config.toml
n_layer = 10
d_model = 128
n_experts = 48
experts_per_token = 2
d_expert = 64
d_shared_expert = 0
activation = "swiglu"
moe_layers = [0, 1, 2, 3, 4, 5, 6, 7, 8, 9]
router_score = "softmax"
normalize_top_k = true
routed_scale = 1.0
balance_loss = 0.000772
balance_bias = true
router_z_loss = 0.001
init_std_router = 0.0251
lr_router = 0.00117
vocab_size = 8192
norm = "rmsnorm"
norm_eps = 1e-06
tie_embeddings = false
optimizer = "adamw"
lr = 0.00308
beta1 = 0.9
beta2 = 0.95
batch_tokens = [65536, 131072, 196608]
seq_len = 1024
train_tokens = 558300000
steps = 4839
dataset = "wikipedia_en"
Below are experts of layer 3 (counted from 0) of a mixture-of-experts language model. Rows are named gate (a neuron's input weights, with its number), up (a neuron's input weights, with its number) and show model dimensions 0-127. Each number is 200 + 20 x the weight over its row's rms, rounded and kept within 0 to 999.
Before each expert's rows: a language model's description of what the expert responds to; "comes after" lists some tokens at least twice as common just before its tokens as in all text. This comes from a sample of Wikipedia text that the model never trained on. Tokens count by the router's weight.

# expert 34
What it handles: Line breaks, headings
comes after: "|", ")", "==", "\n\n", "===", "."
gate0,186,211,209,159,194,217,211,175,167,203,202,188,205,193,170,196,203,198,225,194,186,187,205,219,159,201,178,215,198,179,187,207,186,198,187,224,189,216,209,165,221,194,195,175,207,180,247,225,208,205,181,217,259,183,189,240,206,196,207,175,201,205,195,171,205,207,237,201,197,170,212,167,202,198,206,210,256,230,199,191,207,205,176,189,176,214,166,181,219,199,184,203,171,178,201,227,166,185,171,201,206,186,200,209,172,222,223,173,215,211,205,204,234,200,204,148,191,221,205,182,227,211,204,178,179,205,224,209
up0,194,194,200,208,216,155,191,242,224,197,178,190,176,173,237,214,230,211,157,204,199,204,170,189,230,196,239,208,206,214,213,187,181,201,206,165,205,189,188,232,180,193,203,246,213,198,167,187,203,210,222,178,138,212,208,161,213,207,185,208,179,211,193,198,198,199,186,193,208,207,228,236,214,199,182,181,188,171,169,206,208,219,202,184,220,165,159,199,169,206,223,186,215,192,181,187,222,187,223,203,229,206,201,217,200,152,193,215,204,202,193,178,191,199,214,212,218,173,221,198,189,209,207,219,200,192,202,166

# expert 16
What it handles: Sentence and paragraph breaks
comes after: ".", ")", "|", "=", "s", "\n\n"
gate2,216,176,186,182,193,197,203,161,197,152,183,133,219,198,197,199,178,231,203,165,191,178,229,205,194,179,212,202,221,199,204,212,203,186,198,206,179,195,190,134,213,229,179,184,192,199,183,199,213,206,164,206,239,208,204,234,197,203,185,194,206,160,239,183,209,214,202,208,217,193,193,190,202,174,229,210,214,198,221,185,202,214,195,172,200,187,199,184,207,217,209,185,203,188,220,221,210,251,199,232,186,202,214,228,178,218,202,194,204,201,203,184,224,211,236,198,233,204,197,208,232,181,190,201,207,189,255,211
up2,208,226,193,221,192,196,190,196,192,216,215,218,231,184,233,202,200,213,203,213,183,255,161,219,187,209,191,214,186,209,175,195,199,188,194,201,216,198,206,245,198,191,198,202,208,182,241,174,197,208,158,176,172,214,189,194,204,200,183,201,220,199,208,196,220,214,196,195,190,223,236,198,196,208,225,180,188,165,170,227,217,205,210,230,195,213,237,196,172,215,197,223,189,226,192,188,141,167,224,203,208,207,189,210,203,180,192,207,234,235,237,184,204,211,166,225,202,214,210,201,154,220,187,161,180,226,177,203

# expert 17
What it handles: Punctuation and perfect auxiliaries
comes after: "'", "1", "2", "0", "3", "4"
gate0,211,221,193,191,205,216,195,197,220,212,193,205,183,208,193,174,241,176,223,151,205,208,184,184,205,223,226,213,227,155,227,206,221,205,208,171,175,175,162,217,208,210,224,178,236,197,207,225,216,186,187,176,202,205,182,203,215,199,219,236,188,215,250,199,194,240,201,176,209,206,191,186,170,232,193,176,202,185,178,199,197,179,198,183,228,225,197,201,209,235,197,218,164,192,199,193,237,228,227,194,187,207,163,201,228,207,203,222,169,189,191,182,196,198,193,226,239,207,207,225,219,213,208,197,219,195,243,201
up0,210,199,222,207,203,195,179,208,234,215,178,209,178,203,166,186,247,202,224,190,211,208,151,128,205,203,201,197,221,195,242,197,183,191,209,201,181,172,154,228,203,200,194,185,216,203,208,210,193,201,184,187,190,200,201,192,239,204,215,216,199,217,227,206,198,220,192,195,168,214,194,191,175,170,211,188,219,177,163,205,179,184,176,210,211,218,207,184,188,235,220,195,174,226,232,178,224,215,221,227,216,218,161,205,200,214,211,240,165,195,193,165,180,187,186,210,216,188,198,222,224,187,186,212,204,197,203,183